{
  "num_hidden_layers": 12,
  "hidden_size": 96,
  "n_experts": 48,
  "experts_per_token": 2,
  "d_expert": 96,
  "d_shared_expert": 0,
  "hidden_act": "swiglu",
  "moe_layers": [1, 2, 3, 4, 5, 6, 7, 8, 9, 10, 11],
  "router_score": "softmax",
  "normalize_top_k": false,
  "routed_scale": 4.9,
  "balance_loss": 0.0105,
  "balance_bias": false,
  "init_std_router": 0.0127,
  "lr_router": 0.000975,
  "num_attention_heads": 3,
  "num_key_value_heads": 1,
  "head_dim": 32,
  "vocab_size": 16384,
  "norm": "rmsnorm",
  "norm_place": "pre",
  "norm_eps": 1e-06,
  "positions": "rope",
  "rope_theta": 10000.0,
  "rope_fraction": 0.75,
  "qk_norm": true,
  "attn_scale": 0.177,
  "tie_word_embeddings": true,
  "parallel_block": true,
  "init": "uniform",
  "init_std_qkv": 0.0524,
  "init_std_o": 0.0524,
  "init_std_up": 0.0524,
  "init_std_down": 0.0,
  "optimizer": "soap_variant",
  "learning_rate": 0.00954,
  "beta1": 0.95,
  "beta2": 0.99,
  "weight_decay": 0.0096,
  "lr_head": 0.0117,
  "max_grad_norm": 1.0,
  "warmup_steps": 50,
  "schedule": "wsd",
  "decay_fraction": 0.839,
  "decay_shape": "square",
  "final_lr_fraction": 0.02,
  "batch_tokens": [16384, 32768],
  "max_seq_len": 1024,
  "doc_mask": true,
  "z_loss": 1e-05,
  "train_tokens": 248900000,
  "max_steps": 10612,
  "dataset": "wikipedia_en"
}
Below are experts of layer 4 (counted from 0) of a mixture-of-experts language model. Rows are named router (the router's row for the expert), gate (a neuron's input weights, with its number), up (a neuron's input weights, with its number), down (a neuron's output weights, with its number) and show model dimensions 0-95. Each number is 50 + 15 x the weight over its row's rms, rounded and kept within 0 to 99.
After each expert's rows: "comes after" lists some tokens at least twice as common just before its tokens as in all text; "raises" lists some tokens whose logits its average output raises strongly, later layers aside. This comes from a sample of Wikipedia text that the model never trained on. Tokens count by the router's weight.

# expert 13
router:62 26 58 55 45 72 61 28 64 51 46 37 67 41 46 53 49 56 25 31 33 18 37 53 39 65 35 57 83 34 54 31 30 34 38 60 48 59 76 20 44 70 25 14 49 70 11 36 58 66 59 51 55 43 30 43 43 48 45 38 70 30 41 44 50 49 53 43 69 35 65 56 63 61 38 60 51 55 71 48 65 59 52 50 72 76 32 48 34 64 64 43 37 48 38 35
gate0:61 58 35 51 42 65 60 50 52 35 40 69 64 56 63 27 47 55 17 39 60 24 50 70 49 67 62 60 52 48 42 37 66 97 55 39 72 54 52 32 36 52 56 34 44 65 85 25 37 53 58 40 42 64 63 79 42 27 26 50 49 40 29 57 54 50 34 09 49 29 22 66 49 43 51 57 52 47 44 24 78 43 40 30 43 47 40 50 40 60 37 61 49 50 35 47
up0:16 64 66 44 31 33 36 63 48 64 52 68 42 29 34 68 43 55 66 52 65 77 80 59 84 45 58 59 39 53 40 54 48 70 62 49 65 26 77 56 75 34 60 50 53 46 35 36 37 70 73 66 38 41 28 60 52 49 60 56 28 38 55 56 32 59 46 77 28 33 62 58 45 39 47 35 19 49 58 41 23 64 46 68 49 56 38 53 46 45 90 45 58 40 56 40
down0:21 83 68 24 53 59 66 53 56 51 56 57 24 46 53 37 58 50 66 63 55 54 42 56 47 45 57 33 44 43 53 45 53 63 86 47 49 50 52 78 26 29 40 39 61 45 44 55 56 77 50 50 41 52 04 58 54 51 48 73 55 76 65 70 57 25 38 29 40 50 38 36 51 63 52 43 30 51 50 42 16 28 70 27 31 26 55 48 47 42 62 73 52 32 28 54
comes after: "\n", "\n\n", "| ", "==", "- ", "==="
raises: ".", "at", "ound", "ed", "id"

# expert 4
router:57 48 50 37 32 18 55 29 27 78 37 56 60 50 60 82 54 76 52 41 49 57 78 75 54 40 51 51 37 43 80 37 38 39 34 31 80 62 54 53 49 64 66 42 31 70 40 59 63 50 71 54 48 62 48 58 47 44 55 72 61 32 64 66 33 31 67 55 36 56 76 64 39 68 60 48 28 26 53 44 43 38 52 73 49 67 30 47 28 23 27 65 48 69 55 43
gate4:31 36 37 43 49 34 66 65 55 29 96 38 26 40 75 39 43 46 63 39 46 50 42 42 38 58 47 58 52 57 84 64 38 54 45 66 54 26 67 30 22 41 33 42 73 31 41 59 59 25 34 20 33 50 52 57 54 26 26 49 50 42 30 41 56 37 38 52 55 69 50 47 30 31 29 42 32 55 56 62 47 39 17 42 36 28 60 61 57 40 47 25 59 48 62 54
up4:72 36 62 35 71 56 40 53 69 46 56 66 46 71 41 52 44 24 55 60 87 41 39 55 35 67 51 49 74 53 74 65 59 62 63 35 41 50 75 72 70 41 73 66 12 55 42 79 48 33 59 21 50 40 63 77 54 52 38 54 55 43 54 59 46 62 67 85 44 63 47 41 68 53 45 27 47 36 84 50 50 33 65 43 73 42 34 58 48 69 44 40 46 55 49 41
down4:60 65 58 69 51 62 45 61 57 50 60 61 70 61 46 48 51 50 41 36 24 60 73 63 29 65 55 62 52 58 44 42 84 76 96 55 61 50 63 71 54 63 28 46 35 79 63 57 41 57 40 50 58 51 65 31 39 81 65 27 25 52 27 41 50 32 39 33 56 57 66 42 39 45 49 70 51 52 31 36 37 36 35 44 64 64 50 36 51 17 33 57 65 48 29 77
comes after: "–", " ", " | ", ", ", ".", " ("
raises: " respectively.", "ively", "ive."

# expert 28
router:57 49 50 36 28 20 56 29 29 79 36 56 61 49 58 82 56 74 48 41 47 56 77 72 54 41 51 46 37 43 79 38 39 38 34 33 79 62 54 54 50 65 64 44 32 70 40 58 62 47 73 53 48 61 49 57 48 45 55 72 60 32 64 67 35 33 67 56 38 58 78 65 37 70 62 48 27 28 53 48 42 40 53 75 47 69 29 48 27 22 26 65 49 70 54 45
gate9:51 49 44 60 51 52 38 69 81 30 45 63 43 61 64 48 45 64 54 18 67 68 59 48 06 53 37 54 67 77 72 58 34 61 46 54 52 56 66 53 21 43 57 65 67 65 55 24 46 77 65 49 30 44 84 61 42 60 29 55 48 43 58 74 31 41 47 33 59 70 29 62 53 57 50 51 62 54 52 52 51 51 10 46 78 36 70 56 39 39 58 44 53 41 24 59
up9:38 30 50 61 38 53 38 40 69 58 34 27 42 33 51 27 63 62 68 56 18 67 30 28 47 53 65 80 51 27 67 14 36 38 39 36 45 62 43 63 84 58 48 64 52 66 58 48 37 35 29 36 20 37 54 53 43 70 69 50 63 61 31 46 80 42 60 48 40 48 48 47 40 31 37 50 51 38 47 49 27 58 41 45 39 26 53 37 63 39 33 46 32 24 24 57
down9:38 29 54 53 46 34 63 24 69 66 59 29 83 47 52 38 63 62 50 61 48 76 52 65 42 47 48 35 60 51 21 36 35 69 27 49 42 58 62 52 75 62 06 46 42 60 62 48 28 41 56 44 47 74 41 25 67 69 44 52 63 39 55 25 34 58 80 24 37 37 67 55 65 73 33 50 30 53 48 47 41 42 70 61 71 36 39 33 56 61 45 56 60 65 55 30
comes after: " |", ".", ")", ", ", " |  |", " =="
raises: "ather", "ate.", "ates.", "ellow", "ated.", "ies."

# expert 27
router:52 47 53 36 26 20 56 30 28 78 37 53 60 47 60 84 53 77 53 41 46 54 78 74 54 39 50 50 33 41 77 37 38 39 35 31 79 61 55 55 49 63 65 41 32 68 38 59 62 47 71 53 48 62 48 55 46 45 55 73 60 30 67 65 35 35 64 54 39 55 80 63 38 70 63 47 29 27 52 48 42 38 53 71 46 68 30 50 29 22 27 66 48 66 55 43
gate0:58 44 56 25 40 50 28 59 39 15 49 25 42 27 41 34 12 56 51 47 52 64 35 57 17 64 50 46 71 72 45 50 36 62 56 47 60 42 52 79 37 42 62 52 51 57 25 60 21 57 41 24 29 71 51 53 60 33 65 60 31 57 66 59 40 77 47 68 35 20 31 54 45 43 54 46 54 59 63 48 53 30 53 68 58 51 39 72 29 53 41 32 76 34 35 39
up0:57 54 53 22 31 63 47 35 48 60 29 36 23 54 89 43 62 34 48 51 49 37 58 00 80 53 72 58 60 51 40 56 41 56 32 53 60 36 39 59 56 60 40 60 63 41 51 37 47 44 58 51 52 56 63 40 63 21 69 58 74 74 30 44 57 65 64 43 75 42 46 43 53 63 76 40 35 53 33 59 30 58 40 46 41 56 70 60 76 56 46 76 77 43 63 51
down0:43 31 37 34 36 52 45 45 54 53 45 15 48 67 43 43 46 57 38 70 56 31 62 58 33 41 45 41 52 47 53 61 71 54 48 57 63 56 27 42 61 39 37 48 40 66 45 59 59 64 44 73 34 33 46 17 77 61 51 58 75 53 30 46 44 53 54 27 29 54 62 99 65 38 93 64 78 57 62 35 79 40 76 41 42 43 53 71 50 50 38 33 42 42 50 55
comes after: " ", ".", " (", "–", " | ", "-"
raises: " House of Representatives", "ford", "hire", "ton,"

# expert 47
router:49 46 49 34 27 20 58 31 30 80 36 52 61 49 53 81 51 73 47 39 45 57 76 71 54 38 51 44 42 41 80 36 39 39 35 29 78 60 52 56 50 62 63 42 30 67 38 60 67 50 71 50 49 56 46 59 47 47 55 75 63 34 62 67 35 29 68 55 38 59 78 67 42 71 59 50 23 26 51 48 39 37 52 70 47 69 28 45 30 21 27 64 49 68 54 46
gate4:31 79 41 41 18 58 51 53 42 40 53 46 38 53 40 40 56 77 47 61 23 39 30 29 37 41 44 53 41 77 29 38 36 40 58 68 65 55 35 56 51 33 69 66 53 47 49 56 08 65 44 40 53 22 46 28 61 43 69 55 65 71 33 24 53 50 55 40 74 66 46 55 38 37 28 25 50 75 54 40 46 39 52 59 42 49 41 55 81 78 63 44 73 68 47 45
up4:58 52 66 78 34 48 34 40 65 42 31 44 50 51 51 51 71 63 70 10 60 42 63 53 50 71 44 51 51 58 86 27 55 58 40 55 66 42 33 26 57 68 68 47 53 56 63 64 71 26 38 47 25 54 48 55 56 57 18 55 54 29 57 63 29 53 47 26 31 22 20 60 41 38 51 53 39 78 41 74 57 47 71 62 29 32 63 34 35 40 57 44 49 37 33 43
down4:33 72 62 48 41 53 48 68 72 54 40 22 45 39 76 44 67 23 74 17 62 25 57 44 38 20 73 48 44 58 50 62 61 56 36 54 36 67 69 66 33 33 49 58 35 85 50 72 44 66 47 58 59 25 62 45 51 25 64 28 74 64 44 60 68 36 78 51 63 69 37 51 46 52 37 52 29 59 54 44 39 48 51 42 37 71 68 68 52 50 39 41 55 59 25 46
comes after: "\n", ".", "1", "4", "3", "6"
raises: "eded", "ess", "ared", "umed", " been"

# expert 22
router:38 45 59 34 55 28 40 69 32 48 50 27 58 28 59 42 60 64 25 43 43 42 71 51 70 36 54 39 86 45 45 39 58 42 42 30 52 21 50 20 59 65 40 43 68 21 74 54 63 27 46 35 64 58 86 61 66 26 61 42 38 49 65 63 20 71 64 55 44 29 53 53 33 65 56 30 27 51 62 34 49 70 50 64 39 51 49 45 49 35 46 43 79 62 49 30
gate0:40 49 53 50 46 43 52 44 44 39 96 48 85 42 56 56 21 62 64 46 43 52 29 18 65 47 44 75 53 49 68 34 31 36 38 68 61 74 64 50 62 65 36 46 47 53 61 44 40 20 59 75 50 49 59 60 72 49 60 32 72 42 28 25 55 55 37 66 48 60 20 67 74 48 55 42 48 42 52 40 62 41 62 53 38 69 76 75 29 30 45 39 44 36 53 68
up0:54 42 32 52 57 52 54 32 54 52 68 43 49 49 76 45 43 93 70 54 57 54 62 70 61 64 34 69 56 57 35 57 43 62 42 48 47 82 40 47 60 79 31 52 62 61 40 61 42 62 41 49 59 52 90 73 69 52 52 39 54 60 59 48 23 67 29 52 29 59 34 40 37 70 53 44 39 43 55 45 46 72 04 61 42 56 48 90 50 52 49 40 23 38 44 30
down0:43 15 43 53 69 51 72 46 42 81 67 43 63 45 28 58 42 63 02 50 37 73 54 35 42 44 44 39 61 51 47 62 67 52 62 56 56 47 43 62 33 11 60 61 49 30 32 55 50 64 59 56 52 54 38 59 53 38 40 67 62 70 59 25 63 43 50 62 65 63 83 52 42 54 43 31 28 77 65 70 45 32 45 50 53 32 64 35 74 57 67 50 76 40 72 48
comes after: "0", "3", "4", "7", "1", "6"
raises: "1", "2", "3", "6", "5", "4"

# expert 43
router:37 73 47 26 67 69 53 39 59 31 38 52 69 71 67 36 72 38 20 41 84 55 60 51 72 66 46 44 48 47 66 33 36 42 44 36 29 13 68 68 62 19 51 67 32 42 40 67 60 70 53 29 40 49 31 39 36 44 48 36 34 55 38 33 64 69 61 56 42 33 71 50 38 47 70 37 81 36 66 29 31 57 59 43 37 56 43 65 35 64 46 45 44 60 51 51
gate0:89 59 36 18 40 77 41 44 51 58 61 52 47 24 24 52 27 53 15 65 54 49 73 68 51 70 52 41 18 44 41 48 41 39 54 40 52 59 73 73 53 74 54 45 51 44 53 43 38 63 59 54 27 41 62 36 57 55 70 39 58 63 56 30 36 73 39 50 36 64 41 59 28 69 77 50 60 28 52 42 75 61 29 35 50 65 41 53 52 44 48 34 72 26 55 66
up0:61 71 36 60 45 44 51 51 36 37 51 69 60 54 51 56 61 51 18 56 55 51 47 34 36 65 34 51 58 42 63 33 28 27 61 62 85 34 40 88 68 45 46 71 34 49 40 31 47 58 39 39 06 40 42 56 55 62 72 27 40 54 57 44 36 40 87 47 43 31 92 67 48 44 50 28 57 71 36 38 47 64 43 36 48 36 35 43 44 71 57 50 46 56 33 39
down0:37 38 60 22 21 37 37 40 37 75 33 76 65 55 29 52 51 34 42 74 43 47 56 41 61 46 68 10 58 60 48 51 46 68 65 33 70 42 45 12 50 34 61 36 52 51 35 37 63 62 42 35 61 65 61 69 37 25 39 44 14 31 46 20 54 66 28 76 41 55 33 48 65 55 58 71 37 56 55 55 47 55 36 58 47 69 45 37 67 58 42 63 37 44 49 60
comes after: ", ", " | ", "| ", " in ", " ", " ("
raises: ".", "nd", "016", "0", ",", "011"